Below are experts of layer 8 (counted from 0) of a mixture-of-experts language model. Rows are named router (the router's row for the expert), up (a neuron's input weights, with its number) and show model dimensions 0-127. Each number is 500 + 40 x the weight over its row's rms, rounded and kept within 0 to 999. Numbers have three digits each.
After each expert's rows: "mostly gets" lists some tokens that are sent to it at least half of the time. This comes from a sample of Wikipedia text that the model never trained on.

# expert 7
router:556488521503533474506595459540518521447491488515492511595487516487431471491501536505552554491476551514516562479513410563501503546503496446588530500447496469472519437499498527460486519538475513507520466519534474401535462533481486579543423468488565489445464418431600468521534561523419497465505473506491528520459481476496519506534512471479481469489470453475580513539459551475501494545579
up8:532506542548466509525565459528558472486479483539507496577511500448510468591567510473510472466478568529550537443522518509509484504440519461552486541501425512428508436510510600437469520455459512555459441535602551497583532493484450481479505554514530511477543531487567487568542511490489440462536463422468434465484503526515481478485492484450493421481521469469448533487456535476546505552494
up9:578523482490519529450534509580440455509477490545531435581461522457491534486449557493442492486494483535508543425435566447467530513511519543464547517589552535450483512499566512536445507430442590533501443485527547451511578479567528439503457427440486495479483461493501532513463510564472487541444511504486458488542463516557458515536506510474496424461513445486521542548512493543474506481512
up10:591543540477453418457523519509497484449526460514506559613491484507408537472533546530546532448524497520542545484529545474474398469523512530572529502450558472500529536502532548542430516529515516477517487515539561479527474466482528551453506412523560467463490518460549470516573507508501498507428475477461505553438523496465522477548488493411494521513476512425483521499442423482501551480469
up11:485502501527503470550518521462480512379531479518518543476513499541508539488513482471521492454514469419491522443514599493487491473439533599488464483525542525464605539450527513479492515547485493426546514481409487499507508521469477470583480438495496443548534412468487461447462496547490557463436547497415504535547482578470523482460473511510493561469519524463510497594539463508500454484520
up12:459507496515434495540525485605527429449516538494454567559533535436517487438542489407531561486440472508468497425472486484503540548479455541523568499500444512492520463505512525474516500511584439525484432537560448449532524532512489506475445466534520535511510538455551412465493518462506541451396487461489554513531490439469564523557464558461509519558476473518485526480502449501511490460534
up13:513451459517492501505535487484439507451478479572508498566490478533527531418511548523576427521497520410475515479479495501459517560497476451468505558553507521515536515477547477522585477573594479445450483484478478529421528584528483495473491463499552390477522408487475524492494457518495411499529517501523502517442420517514522515526513489525512487529396513520551514460509451565476501552481
up14:502487468535493427529470486516510563468446493455482548519565509499498516605516488519521523504472481560556432465527543501454422493506499475455557486482530550556515518455521474546500488567473491518532497479545525450484487490547495425563426519549490489478403539475506520546535543554467618507512514451503459519516438450551481493460474469444504457493471491507413432529518470494482572594486
up15:475567456522491469506578513496448434537462554552467503520509539421475480448491441488477526529497542537541467503533532539515437441458487523520505517487586471495555484426551563484421513562576475484463466489496514466485523532482484520507514479527414475565569487494515535530579573450492500439483478472503542525483492473481557438544516555446517537561482518495546563507531547407460500517544
up16:535498512415499506431534457487468531493546499545513404532529550500494546514531514516485497428525544482499519427524495567476552434549502550482531579427522548413417508512518462479570502530430506498528458498542571495522512570490520496433525510445489499451558512476528501468515534496432516456498466500501576562441542548482594481474493474500517503455493513549484472511526589447504518468531
up17:477572482481461472447566500557481491503499482508523509595559448498531514399532479486580603473491534511454570459507424532495493521431505530571488542499536472477500454479519520494507499544491488524518497529522511450491494560574515485517397408529523447500542543552532511475492604438470510466478502490457489514469481468445503545543429490520533479547493498541513552500529532429541475469468
up18:521482458450486504459507494499498477511464549503501493530504573522452512492490465510489592469463548454545487526483529475540461449482515566527521520555471442506516476453533520470476499595470488472452528529437406412476503469564506486458489465527530461493535457429495490517494589582564530502508585473487564557505516484459502520486561526501503507452519575494580527500488484509553560533376
up19:488466524549533517455515556537471485550562509446487534608547436488457560471544479503524512544559477515514476489523538544435493574459613498497479501406569552454506571493484492510498529517518506531514482521530465501465470521438470486512467437522486487468506471416470568487590505474554558520509501504538576450477511436502451484503493464475578515526472444504495442445498489549516552544492
mostly gets: " 0", " 15", " 18", " 10", " 9", ".5"

# expert 4
router:464557483491453507509497478416577521494499501555527489518488536447532511484519471548541520446493511519495518503510459533458477504403473474586460452538502557500508447502528460523545508519536503429485558499498466533444524489426551515587515482555474482521422509470589508541463541517565509551566412477505517497521486530521512414487476477496545452464432546505462535451534611511478505499429
up38:553483451471438507519493492488509551481542466535500515574471518490542520471508519483478506489494512547471512487494490518475474526477501428470482420569552462483456520519572509478487517588471487440447511549507550573492519458554435545534530447497483519475397490477358496470533524506534561485494538507543512470537463566554532480486488425535550454397466562543545497497577534500460499490482
up39:522412564490429484455418533498559491550512516501465498520518461476441507447466459500533422540486517574531546540526533581498511573435469497486576435477476462506521447521526519528474502564506489448480592492531531523489437552479425525526533458556504488459471559520481483555527415521524597486522470533485503490564470519552538525525506558456531510483454548507488528483428512480500487531487
up40:399531445549508496524490437533555524565471584465508558508541551496497483518518533489530512486542513548488466525498542520516498500580477481627484446488418537475515469508530494527520526532532491407444491504472501461496488501514491442510516477488415452472537492435518571557526481489505545501463496491529535453472417554492436457494540470481571462566446526445472472517506537439519476428538
up41:470495422443495483475534395471541462453538512570552561513481485513489552446511498541606442497431511512540559504448523539538497550491440537494512423554447533531547451465483514509527520502405518546481526535544452521522509451449510506538491480495530412512483486380531502422469517521530447448464524512490481516515472481483489505530526462531505499480524529430496416491525493534433514492497
up42:509482562476487474469451546503506510479489474514499505548524546438454497468441504565518482520453479503542528485546483484445463481462417540565480483550479528559565451481518523429591471496461484519576494529574504606484515500460517444580536562464532501480509551521509492488417479529453520512464494477514468484451412517549490426441423476488461464481492496515488520454459549462429444555503
up43:435512550563477521565548554505481500433538504550536513554515564487480457423577498497585513457432498514560566444496474442514430530475503512515532584492519502498493439445453506483497496474617521479388477494538465501483518479503502539527443480525486496548523511470515444448480486507473545511544509469465440466467457476490480477512425511521469471437502510484445533425485533489480492558432
up44:608549469426496539511535483527496437482542448523498512525446532471483448534492514528483510553586518458491452541489531457498455478485508518557414472527535484497565480580516495519489421456539510455537506491482358500536531480494570518526530490517548542450519529505558521554508504570511519474522489440528445518505474460505515424543412437489463526509466539487484424482528524459509476534466
up45:421427522535547531494511568466538474511538514509412428411521547493443521504504452522535557497527496537480570491504477489517525553544485402536466484593463476493458502571583478491472488494493537506536490485514513501507525486538512463488533491486463497512440507479539533541429549481537535458451556519521434502616484503457539418515426482480490470498466475549491504494566537468471556441512
up46:501509489566506473438566421518526501467532522469532418558470563467543403517506478494541462473539496461498450500607545444518483534450568527554523552547504574493546436513579442519494521534530548557511524456598438438439473545482526525456456491531446417469529537474524509548450434483496520495472517510470507498537479478500484510478509510504487481536528468509432481570507499493512500472490
up47:517527541523430509470536485459495534499432429470460538487519503454508540535502567562506507452562590476514484500483459570473503543551520513547509506591512490507472572505534504548497566525545499486491477515490545415522454537477480465485518449524421515520508467528511569482514540453493579525553445533502505457439453457480514444481507502504417571441492453440585550487558557507481506551457
up48:507517465499517534507508488478512581483513532528511535460452523489474435554554566537557482554563407481523567498555502469527480454477548529526511500489520534473410459552518583583417510558554465438447507571542464512458508513503550531476461378478455499519538467493475509498436513457511513476571538462580534437535465566474481455493536505496547470518502478484486530480486533462505498487522
up49:506528494485410571492491594484517540482542541478484486573464458444461381439565561428423506522454442480535505442520525422518550488559555515493515497470455517446536459510483528528557509530555476556524539474484454482497479550452454489490540519492529489479530458502523496558495512470490559469546487497601464433558481531468485475523447472538529514459516472521498530490449512458447488451478
mostly gets: " in", "In", " w", "w", " In", " at"

# expert 0
router:451503491487480439532505413514468486558519507419517483519481485458504513493594499460426568537587582585492501510536534449530513489473522579479474485571423503474415467553489511544510532465513515525488490530514513540551479507545494543569523456507481522421501521545500543495543492498482477510539462553510465414455465516496563540486535532559496492502505483475432443460481401450512539485476
up5:503528523515482463400435494533527508492503545439450525508447471509476506459536521413412501485553499503542457528466493502515466521493526522562487521546411497464571509488498526539503556541528509436545496510569465428535531489500590530553428551498450446441494600493454527480480518511483488569554525571532529447498470503520492537467514497480468512436485543521550452550473493433512581479490
up6:497398495461493521449550452458530549449494519551498485526456479456542486518468445522496489480511525530515533486477555444455526497478506486477421548472437494518430520503521551514489452446556544541435438437517528470612505482501512544519574469485481473528526514494474453497493479541536485437493472475493514437528427486509459537441496563518513536539517568560502499450510536444583593503586
up7:479469486504441485516499497504404504462454525460485388467605457477484436540564539539540502548521548516434472413555539494502509528537540513501494520482542492523534491469461578556506513498488499464470414557503425424486562468523465537483507463488426560525435519507553543430458440571490479478489460453536472506564492526512488490460515499501458502490549503526512488494486460500562562528531
up8:525502504440484514549438574520493505586540554521517448567495511508469506542438504536539555459473488542510547514532464419562492570500515558525485536519514522460467513530572480500481499450480443502526494479569567517479486517476446474518513493493495606437390537534542511481511536530472487515460429504473523513527420577464442406503459481482538529503513528476478473504518437428496455506448
up9:511509513440479488468575489522492433496509424496474576450488528467501593481459534471493543447526477460459505494505523488424548507510420493498497500525465446490536495521484525472495543425450503561451457496499529495544576422513488537518443455538540487435488475531565549485513618473526533483491520535528493438479448436492467487465519524581440515539513521468468478545498530488504616429497
up10:487489447520517437435503522424495505475495511466483454537493449476447431574511462540537573494571513512514545475520502465472546447492506558503525554446482491590445432511493525509477472484509539533499513530527590433540509557402465511497513491501530562552496536520425498533482565524442481570502476514484459557458491487491544430453511591523533473548523536471420482478477502541474549452496
up11:454428515393441566531465524457539504538481512502513486423525568434519527523517490473515529507482481456475496477466519466559479512562483524521596488534494506475453426528448529535542529526489452445514473509515484529463535458501455485552501463488467481443487507441613510445564508500490480497447413569501428528474479550487564508453536537516488514560537484547508423475505494444576512485472
up12:541466540488477545472578415529482499565454551516496502524462473476550466516483486524495576439492485461513500506480493511473475565485497539489551475518444421476611500488475465543528558457511522499416519561511466485487432544470438527534574541536558528537489497496437626535519491556504526536550534482491484471481391468462515517532528579449448492452488486506487523475468508446517501485517
up13:538432466493504434465483485472452519545515479506446534524532534502555537510582482409524546521516582479505513554556463440496444516514526470447495454516468555536565447538529502506597521528537501476425488571522478515525510437452474486491430517502450471505513475434435487502545493555551487548531523514587501556564426515449475498495488471527513462549505456501411526489499469473488439520557
up14:523541511442497465521504468520501516533472578506518487527590501487462452535572493520427521540510528532561497527518517450467517481526406510473507474504535511508446429436542523528498452521539469502495481494492554467501544507545533458509521397403460485486388534467420475489561518488546537519451546458531517451581476587512498485453545423526495482510524557519540534478471480475577499498483
up15:507473500549512450457510459480459476498510472472482451521484475509556566554528504542543504462570487483508513533494534482475495504547483590483489467447499498526477467561503506454547488471468454550486480534452482599511446550474476535514500436487444517427513451470547546553504591454566541412530490493533454543468549509519587424538485574584552497480459544496483470449541438550505527462537
up16:514426470500586449485520525423444530558476513473534482477447455486497464539569509558412567463595466491501479498498505520482462501504459548468453446524524474508540515505564528566461542462470489518530440553567494537481523451550547502531530539547511531506530538470526455478461482534484519530474486619430479491554461511500536448567502540521521431503492469408484489470462517523535521466442
mostly gets: " ac", " been", " located", " found", " bas", " stat"

# expert 2
router:528480494468564506520487509575509514508484439495444489547442474479363551539519445426469482577517463548607544456491525480502469546483476538531456528565520486507466519516460524476459461518488498472471494507474558552473526468442467474542484463478460509461523474529434460481497511540592481572481477518455473523542445492528492570514386505515463569468533552449513502511533484523503558490539
up5:541569462520544455492502524549561521500468531440430466505462480525428485457490499414481485530558502495580484516488456436519420503496447535494484554554456559455449519546472505472569522392549483510540499459500573516440543492489523566537529453490483432474510503552480485460521537509560496549478486491545521441528481523476454482559432561513467478515523521390482479475467481479548522471490
up6:456466534486561544475477451529532417532495547466450482474571534510458556520493472535440523502481498548531516454534509522538507457518433508548472523516496498495455635521449484506443512519518488494482483502475485480461554536466512553464410453473505531527506545532483492466469545531606420508525541556548468515517483555472554488512453437483471543507440550520469483569464514501525482624474
up7:462519594536518492496468490557504595530496446438523482550491479509512509480466492484532525553535540521566498434487523446616479558494455551526464487492538485514492503432442546486430531454530479573518567539499475483478495480441516559528462511540482459545440462536481499496467493523487559531516518409446497512488539448467477476410536553448521507428476503514494548542545531535488565462441
up8:480508479546402573476543555542465517484485520503504494489479454473515447460457463451466460465556467506514468482527543478518500531475498484571545431510518550489517527528562531564558560503461429474531480458609536495541512466523460497454497475533474529432472482482401545525529443570499553431517532461438455501526481489532512515492524524443487494436435459482501475591565543538519533485549
up9:538490496518507456479505425497563476493433539505525493538485466538466553535491484578484481543530473482458560492468543479504436489546474514484474440556530482474515530494439588409474517514501461466536471555545583517441472535439550600437537506435551449491483552492470462453500454501505496542496585560486543458481461470530554461506469585529463469515469480523532457514519525510501493409539
up10:485563453436494476484512468563461502460458392543542522492540518541512544539524461540495431522467483570588556413512517461583494481460501563476472491535488453481458535465508538437505488471556452486474470485485503539486447460497563484527487445548553484505533499493513449425435455519489533507544548515408511613540507496524479509533481522547494430497495501481499525454487480533504575470454
up11:474520493503489505538462453470529483510485490486501453502578460513445491456401520514525527514524508612490533428543529430469541553497496525579441497392494621508522443494483451479517556470529455556544485494528539514475495384492579538489497437522528547477497503515518522457424491548540540546502483581473544525513451509519480477479504499545520489495506461522471446484503433508484500448476
up12:516499490496439552489459566530521540468455467465471477504441589476502534484438509446484555531437524480552512525472493468508462522511483479510416532544534500488424507473540470452453529496510544525498503510510536540422503558507383460484494444431481495576458543474503552501529524536634518528446501435463472566546523470498441497524526496574525478419467541482486519567473506500494523485506
up13:527535527557466511519545509578484553424466444511516521551494480475508505458510557492536491530517488544517494500482499475525486459474481455500504463517478505540420522489550578538507472519559454521472412487470489527440472485493431524502462506497419519504508507567428468468490446596534461443480513454422502598558464516550508543477479472473398536498418499437463516522462490545472513463583
up14:521568523488546595517509470530523528459460459528529504472496517434525438515457507502471516455515471502588474495491543525448519562413448493518451517533472514438478535476502535519461478477525457483499578510544564563576509466511489430511592481513428510506481512448469486526519444575504481431509531441460519478491502482456455507486466488452515541486480437473500494550572497438544575432583
up15:498494464439476552463498507502523411420415465520506544540478488472573575502416564450466472485516474496535511539520493529463478578524495534484444498522500486463601474531537481456537489468523560541521569523485564475474494486448439529507454470485395455479451486455528575504511498519533496507554474513570521439510485471527538490510488480532530535569480481465510520556446410516475530441519
up16:579535434435427535473482479489480502509470518505469548575507477474495515529519484453486504534440491482489507494409486480444516463544614513539469436494505460472542524519478487488496552491467512515553501542538550491543476566442545539454504521418486573510506525443540534544511542526539546570514505452473535513529423419508503508522477573513463400431539583527543476467476533480475489494514
mostly gets: "ah", "akh", "aj", "ai", "í", "ya"

# expert 1
router:442465490417500479495529514549380542486516547574542535442530515508527534380478587572428508533573510545492494469441500478506466473472438546506484509506479503483517542544457440481414485489517513503594482481495523458556501517505467476502495554466557511576488504500476522548470486556470509455516490495550483519453479519450504511503410518595494462477514519480499491466512432472517537493452
up8:500591475479487472502568518488547487483517559535463491512506523537521439501538461487460580529537512463516457503494556500506504487518483486509519502439457500574480437549468529505494536513528475517534441533509593519568575497533464435514515459539484484423586590445497528560509521515508563452519518534483431525533469485524502508463493528476512495502453574491430504479555352517457516460450
up9:455528496497506479506546493566503476483480488561492530458533530415464521449509554589468479506527514504539535489491470520494467474482482433511513442584459573445411546502453501549487559558541499494549504451423415533507475457509461481519442539524545504513531566522525507544506535447475546489475500465425476466498479534464519484476428481478536467453511528448512450526487379585527535550490
up10:457487535470475509485601475446504494489484469545454523529530577474579517554546501522558479471550557517533462499491503418452558441496491466532474518567600417520510488531544492530360523521538493416530525517432477474553508549520504532470461481471552503502467438536481578449477544524487477472500461482551507452529489569503467535491525484458525486469523575460478457485513485529516502495489
up11:501550518408495508549506534464482524435484530480531495433581511486548464490525511508413533473525494512516551463447527491471456528599549509450525485537497529472481534565491540573575543466522423477475482551480523453511550557586425496549460452502524486519453451501438536460490464503479516493523484532595534561481470516467489473488509544468467490477503507450472430433483511541499485465402
up12:392480473525562440480479520511529519510457488527443468486519474486554515499476513495455444495538557507501416497531506524457459461525470542474511513445453545479516487516532536471473453481469422493490529534478494434514541502497483449513497509446494512463514399421552621474479487528497530590515502415521467505450540548463571481472593550535489473496574509488475508480476445473589540480512
up13:474530493451492527463524536490539524438437502532500520530464532496505520533465467558426520503534514508486547421506596470424534482448468487480468484547423551423484512559517455488551563447404543446511487498528552514548531510490532511498485508408520504496480449540503530531487507480517527560417499484521533514468391607556515513479571514500555555513516499543497533468522491458482454537472
up14:510466409542544458540532492541507529467476480495505497500440452484539477476520490544559511494484465497527485411485567566498433497502542504543494493494496484440444530500505577451484464448528526487474376435434482412517548465509470461485491516515503554570501501497514512561488537527441428543523525561471477521487478528499458501479599551569497511575554467451515468466480508524594511527489
up15:477454535438530527497448520478482504491442540557437436536501520505535484537551557447478560532513509524534505466484567540466498476533499604551582529472587542528438479513571519598469510519460512472538430524513547599518504524490485451531504445497532498524474477578480489515433451533499526454480548457478492483530502417477499477453497548436538436442451510501524489531488483533543535515461
up16:484528487502462536502530483533488497459495475566561527502512507515513632482541534465567483488482488501518461506479467504492469516470497458545426511461546508448566465529546507571464514510529543513464555433519507520470423488481482499504586482519440492505484583548448527554489507510521514449525481507414382550479531461515530478473457466429554459451525515503465535403454460487538568486439
up17:531499582420498501493603521530547425502560565557524496535436543505536519437489541441438554502507476509526485515476557452423490482533476541542447517492488453490547486519486485462542445533495522511480497502551547510468517533486499535476538432448549477556483524470475521468483496540526462456509464524487608463449482430436435435532493494506601479421477559488547487493509478470524506541495
up18:507440543422537510514470505417480455445550478547559530460445508475549537485484499588439562512448518508491605480468560492512520550476524494499565471539490531509516460535530509481512496525455510502464510485495503517512462467533429480503493477546455545514446519429477452460600602483460471470554545458565423506562516465550537463536499551490503458505528513463437519487533518475491569481444
up19:529410516451469473485455548437506567490467564469520550489539500506540544480565468522527498521602400509500498524491565431536455485511499493469531442429526475516472465545505490503483477497462475516498530538521460517446431519431474527503508512489519481547469497468481535556467430535516520508544547509490490448471477364503552448497507632531556501492516532481559447485464490531487501544478
mostly gets: "==S", "==C", " %", " Date", "|---|---|---|---|", "==R"

# expert 3
router:536543529514503467518449494538519548407465516404466448530491462493513418488512544482484506437474456494496496501486531604542557509523610474505488484573538532439532439499575572462441508494503450562482532493542583481451479561488448488449499518491526448417532490482504501471483533483488539454492511483570417509525506510471527470532471523486516523508545544503505450505573520461538487469570
up38:462501520575542478554543518563481521472527495496488528524474489509502536443538434453524490447433501489505498364451501504475488474556492498501505567440479542529560544495488470508472493505591492504434525440450494500556504490486499448482453490462518549440535530505532506483539565551479508484420487467545484446494522531469539380491464513537451501463623508439452458506534486499513472485434
up39:525491474519515468474475452517483561555479538505497454509531439456516467523513440535577574471629469493467446410483567432482490506460496515529485531470550516529464506565514446507521474483524530548478446514447535529451470548509517479510504482500439489448559480435442552500556479429568525535480511552553474478479552485496413491470528524503524461501520523436434483533552579494502542465446
up40:449470537545521490463520508504510532481423492579511482492475510448529457525535541492509499451504471495433474504501541404532476512535477449523477459438478521444513458517486498451505486505538522484545482541544604535493538471442460436519476452504522428464533465434472525518439446437491563486487580498542450505586528510455510541486534583433576420488531511461513472472481580524501552487449
up41:470512468518551414515490515450535456528445551445565524523587472513557530486487545511534587464521524512534506412507535521476495431492558421488472416446498417492496469516524485374500502480562545544413502448439507460458529531499501495526518543469568529451540498562489503485501517462465467505474484506464449446527517510516554510486544442497516524459552534491496485483455451499520540492439
up42:478593516493553420503417468539553503553503519448358487477544450500530477456449517512526511538491492521527460486509441446516551481453519526508529471503512571504488466418486475555515472483495526538529512449467483477534541499539506496567479470443541506508472508520464496529512492570506504509522465500570414607531530449541498448513461520609443513512498511463489484484544529474551557539461
up43:572548514556513559528495468542534517482558472513512468570451431520509471474526475434484459510547505470470436457470565546454509481459489504538510460482530537486485475495485487445505509516513498460506529494486452446455517460566500498516518507530501520427506498517558470435502560471574585568561512537520475517519470414484485513552405520579591471487499501377541487461492526470540472435527
up44:526486502537436471498489483536517552498476530499471416494520465534550518486493527458496419455555478481491552530539515488533473479509500438478505525496550528501522555541528473502437553474432493536442544546434588450476447537520341498495519482495508501466464459533499546552510447500485524536500529538484407507488485478500404497442507560477438484491500498484474496565585505421524508563544
up45:604540508525473449466470553401461526440510442495515490519515471443501459496478459527480566497505517516448478492477443580507479485491552494576490500549585476473441466484563481487506490443471527523491480523467497463565482531513503481482485531529465502477543561535575569455550521572507507454496497481520449496475499515531545466461470439392502440613417525493556517509449487509511489532511
up46:550498500464575524515472501554488493460440564369568461600478492531508491450519555475501481454492496452495516422558539552531474524501520502522497414520524534492467489472550554410489523509475539489525461459544513573550606541506509475531493518540531549491474480534454455491525477512526505486542434548529466477491488469473523469527514551521502519565583519565532458465465503495536436451517
up47:398494507516467541453533483512487495486495545563515475472573463460549448544442496509459421488528512438528528526490504540520490538510480534440511504463568549475542508568446421528478507510487478540601486504520510463518505575475497500538456460528452558456515453464531463459488505511449484540497567475526478576515492455533456493402419508464530541518524498509574448544551564478566495452537
up48:468483473502465561490495519489533512476440557501487553493546464456537483507514432487525538404510538493522528468447511510502454526512550502598459414465520521444535469549576478459472571551494517530470475472475544465484481471536530476480449459506570514444491457431473479489455591457554562498502469492430424506554532517428484574513552551414512506483514505547474488479495458513520544430481
up49:451500569488487498494527531547506476436466506458527523526533514461576459463625517519522539495414472504459530463577512498474527553513460500442519475493546529491535431510586516471502548522537497505540504515483510498480568577525512568538518461461553537435492579531516513444487516470516533465528505509554442456537501511514603485539552485473557453472441487508532494430547506484588475445519
mostly gets: "s.", ".", "es.", "a.", "er.", " where"

# expert 6
router:441482517544558523472554542505539533523487567472557465431456530512424469451466477515473459607495514471546480426465486513522521437468477554477473500485502516461557494496497517404562504522534438477493477505558451585485408536509493554441501439575567476475576486463504544540487500530520462541481523556476470513464508432439505520513545559501473489487545530520493471486554434533453492511492
up5:532539412464468410487546573458476464536446573546499463547530545475519468483512558494469546467535510513483500439465476441508531461563496481487514451501477481534540469487516536550497514547526427489442432473481511441514438516568411535513529486506444537555500462483528489508539409587546463581460499525452581520485497489500484489454466464462504491499461500488476509532502456578530435509448
up6:490534516485554474521508507478521504503411532543528521428461492520492523511508477490509543455484454489526525505498545545399542463463442540513471498473557511418533560613511536502563487473481415482524433505488453479502532468519533604408494535448482553534525553492444542542501467482538466512546505504457497504512411483448520558556469575530487471445459539524459495470537468512509488481575
up7:432547544546476516410501523485403596533480486539572401521540513481531491489509439552510531479531529543515519460447566478452565566474439524495497533477541508532500512490510530497586463526445476567533438542559591512523456471516486498445488448491494494475475472466529430535473478502538495573540495445453440531500511482512454506564548522525493486568492522554530487508471467530483482454483
up8:481472501570469478440522499431532461458424487463521503404488591504448565506615491511505533550469507482523516495466522586492507495512479495489474507483504518554523535487488511395514495474514524492484382454555484480490457480457495552477555506491555529507548486460474498522560420551511584467594518508500547479533453421510479479555462520528511480530479495452564499461523469515479447506512
up9:523466534487546514530558519426445521526484500446559505485517529529514529533544580533589530533521498491534534490444475494523518465479445513456490537472517554428506444525481504524430459497466427507502482442558497499542517542415542429480530496524489477531449529527536609509498469596418538455522525510573504470441524452477485481519515513542540464427487499574507463513476464501559436559503
up10:521488557483504462524525466564518556512437504560484413450503515500506505412521551515498434496484466541503512524470449462521526463510406486451511452503460567473491434465482538500521540564413601596479494490502445477550490465453535453511468493511480528489503482484523475480463516471568482571562564528521427531497498437510489555497466556544414435538518498496479511548465510524474533443504
up11:543510507516483519475511483484420532485546473559521487470501447508463463454537438441516507507454553544522460400517478544447460584469523526480491548467499535534528515508511512450494525470582518482498512452569494557509399495590478505460440414457494484471582511440468572527462566455447559572510552545530514524479469516492503478477458535486550531471559526474467488436541529490460513467511
up12:421469475512560512490532529504521495488459568514598459519506461519553504455487525513560456494532418516559546474495501431528456476504458508494509487475472415554403443485456461451511494446530498491505490489460538534508554537495472533454462495461533473541568483411548463543494556470507476490474513489489550492435492488458543482507527485548597502523512564506427469423555444509427547478538
up13:495526579572521485495522513513455449494440485515491483484515532511528520464478530478509480533524532436554465459507471520454529477476466548446453466498542493480527422477542563512553452507469480568498465491537481521534459450579470572512465490493436439516473450382476525518499527480454471483488559459496509568497441487548525469503529533550604535467577491521479529479496479458436540377526
up14:583514526449597572485507515553446548456470548487469494422504464452541538509480446513529467443508518446539391532526519531495476551469497473544474549483479514550509469512477530530485440501518448451535516487562537460490425536472509533499528419466493539528462456463465509534597511540497431508521469558475489541478532468575498450484437495508488509483532506473561512454553563520562490482564
up15:487498502556425503482580520457523528510517536459542392551549484523477464465469464530536561510547526518457525502465535426494530483537526479481466528422519480545570458468531531416593611532538510485487505502481460443463473625541440494467451492479537509511480555412472469492467511557497532503452492475474484546468573459479468499489524495499507487485546470552431499484526472515499523482497
up16:496468480515516480467492580496507514464519577532464492511463407506489508463504513512489529427490511483514477486509561518538466607498516449476493520452451543498554449448508530445511531615562469513477493497480556451519515506508459534503568503577534561540560419450521466500499480558521579503551423517540488565487484457512485454514505514514580486476515487615473563504531529502496514572512
mostly gets: " University", " World", " American", " director", " States", " member"

# expert 5
router:483452565504464462410487502463544477495487471509545480459606622483518552502501480504499480490481499474519504503495516576539491462534420449486504439448536495512410511517592487503494560531478489462485458494463467502421555511544506484472463536445538433524470529500448482529481485530523477499451525529503487505491487372535486453464537431515473508608548493492502578510520494499539537461502
up41:544435521509477522507497532530443499505538514532462480460555486451511445481555471539537442531448509527507523515561538478420528499454521474487402430510478467524465423536541415527457443538482541491472421515547533517475543547488483512530533418540444444541543508495438582499466525468577454520511502580530498467466538477514523520517566511586472495547469534509480489519505551441501473434475
up42:582486446451470484491524442418496514562420543452565466471494531501499549551443471494521459516548531515471478485532512510524489491472478512575498496566591458440523567556520386521531463509547511528474484582563499459459592515549494498439534510505476474444513476511500477460472455535527451464466518530527570411502499492481506516527523486494483477530561554463533434492512451480467461521461
up43:547482555450528499501481509476505555524483477547580485492415569479495506469587465525531509545495526442507486490422481444532480429423479514549546517481541470466464510512602500452548542521477475535507511428568437505462562488515575514419543530502468510520434503440515489492530457576542453508548497508504570411545564457441479456483503495498449503458514548491522547495517503474496516517478
up44:538557493495562434504538537487506509468486511472438514629502497515535496508524559429495462521544445431494534463462560484503518476508511478471429509417548477520478583429504498494508556498466523471444483524454485457458528496492463484517598547511531492408497476511511571509527539539481498465475540487482454560535513470447503471441495554523496548517580546427513505427550487534494521430545
up45:503479556430483459505507510506532516525422533484452476499541496480487436507501486428564428542541455485518464467552492564477499438493536491517531466481538489504485498508581513490479525507505510481540520542502466554464580585488495517476549468506571538484519433515509581456463465518565504410520424460515474458498476570440519462511535496463469546575476508504501407509419491476575508566564
up46:437547594465415500463480522541502478427507475523463553515532570502474487490485535508438459497530420509517515492517596517533481470546453534504498438495531483499506542455526482500502579506524423498560495457441506551430585480517478466461476536481513476474453491521448553504475480517520579498480564512473528467503438478519573446515514459466499500496438494428491476527503509415490545556402
up47:616480478507470509466478546526515483443474463558441474495498524516471492506534563544546491478492564479502439457445525496470501593557518474463459474511570457473413450498484479414473553549575493522484481571490496460517520505483520453500523495494403447516469476484519532507545523493533518568491484449530513540489463464525544486502555516430482425526492518486422520527538472479585516578431
up48:481510500471474452501430573444513528491508492482570476511478459490451549541538474468492502539446526432475520488472491514441555473410452497534473518468486491482479475579570535492509580501471462525499496461488502525438507531503518576461512465494543518560500617468521441511453509495575467449482506553478426526475613546489522495506493475463438589522532491465505539462537425422518515478492
up49:421451526425526540575424471463500527531452452585483488431561503460417546484507448500519453467515498419474581596458493495494478451497480532451475466481490540456443500538535474493440463576538531472538461577534484536495506497495513473502457501439463487530494539428442459425470492543472508500546444491543501504516497522516469514496514487492502578548469537521457516513534450442503499524439
up50:465458571571497410466511551438521440535488517457507463436546575424474508447505481532494498501561521548487411564451419488474541521507505454447461525496479533543480493484487501486454505451492478431445535480532426558544544479481541516446453503488547464434466522536500511473520537566531529442496468550509543505529484459532455472471523450481498480625516504505538510484486570517469545489509
up51:525536538450515541486508525511476566571461479471510498480579484518462531516459555510498538478514518465504467453479533519435452554462466491552568569478509527507492469484542546505542444589517444505515479438510446515517430436441534536457452484530453466528500445535539529554494511498447521566452573413505466516483491460502546418507596493500385501509559466455480465491500504451450508504507
up52:443524500409440505507568479470431503518464460510494466502569465464484496541473492484530467451509453471516573546584564491530499416469499542485474413520521536516511542494533519561558492473447488505437506476474551435590577483532441529485398482515468446452557485464538524457507546535480546466558507501502544473537489539466506510552524441480600531499541521515496480497503536549491526507519
mostly gets: "\n", "===", "==", " ==", " ===", "===="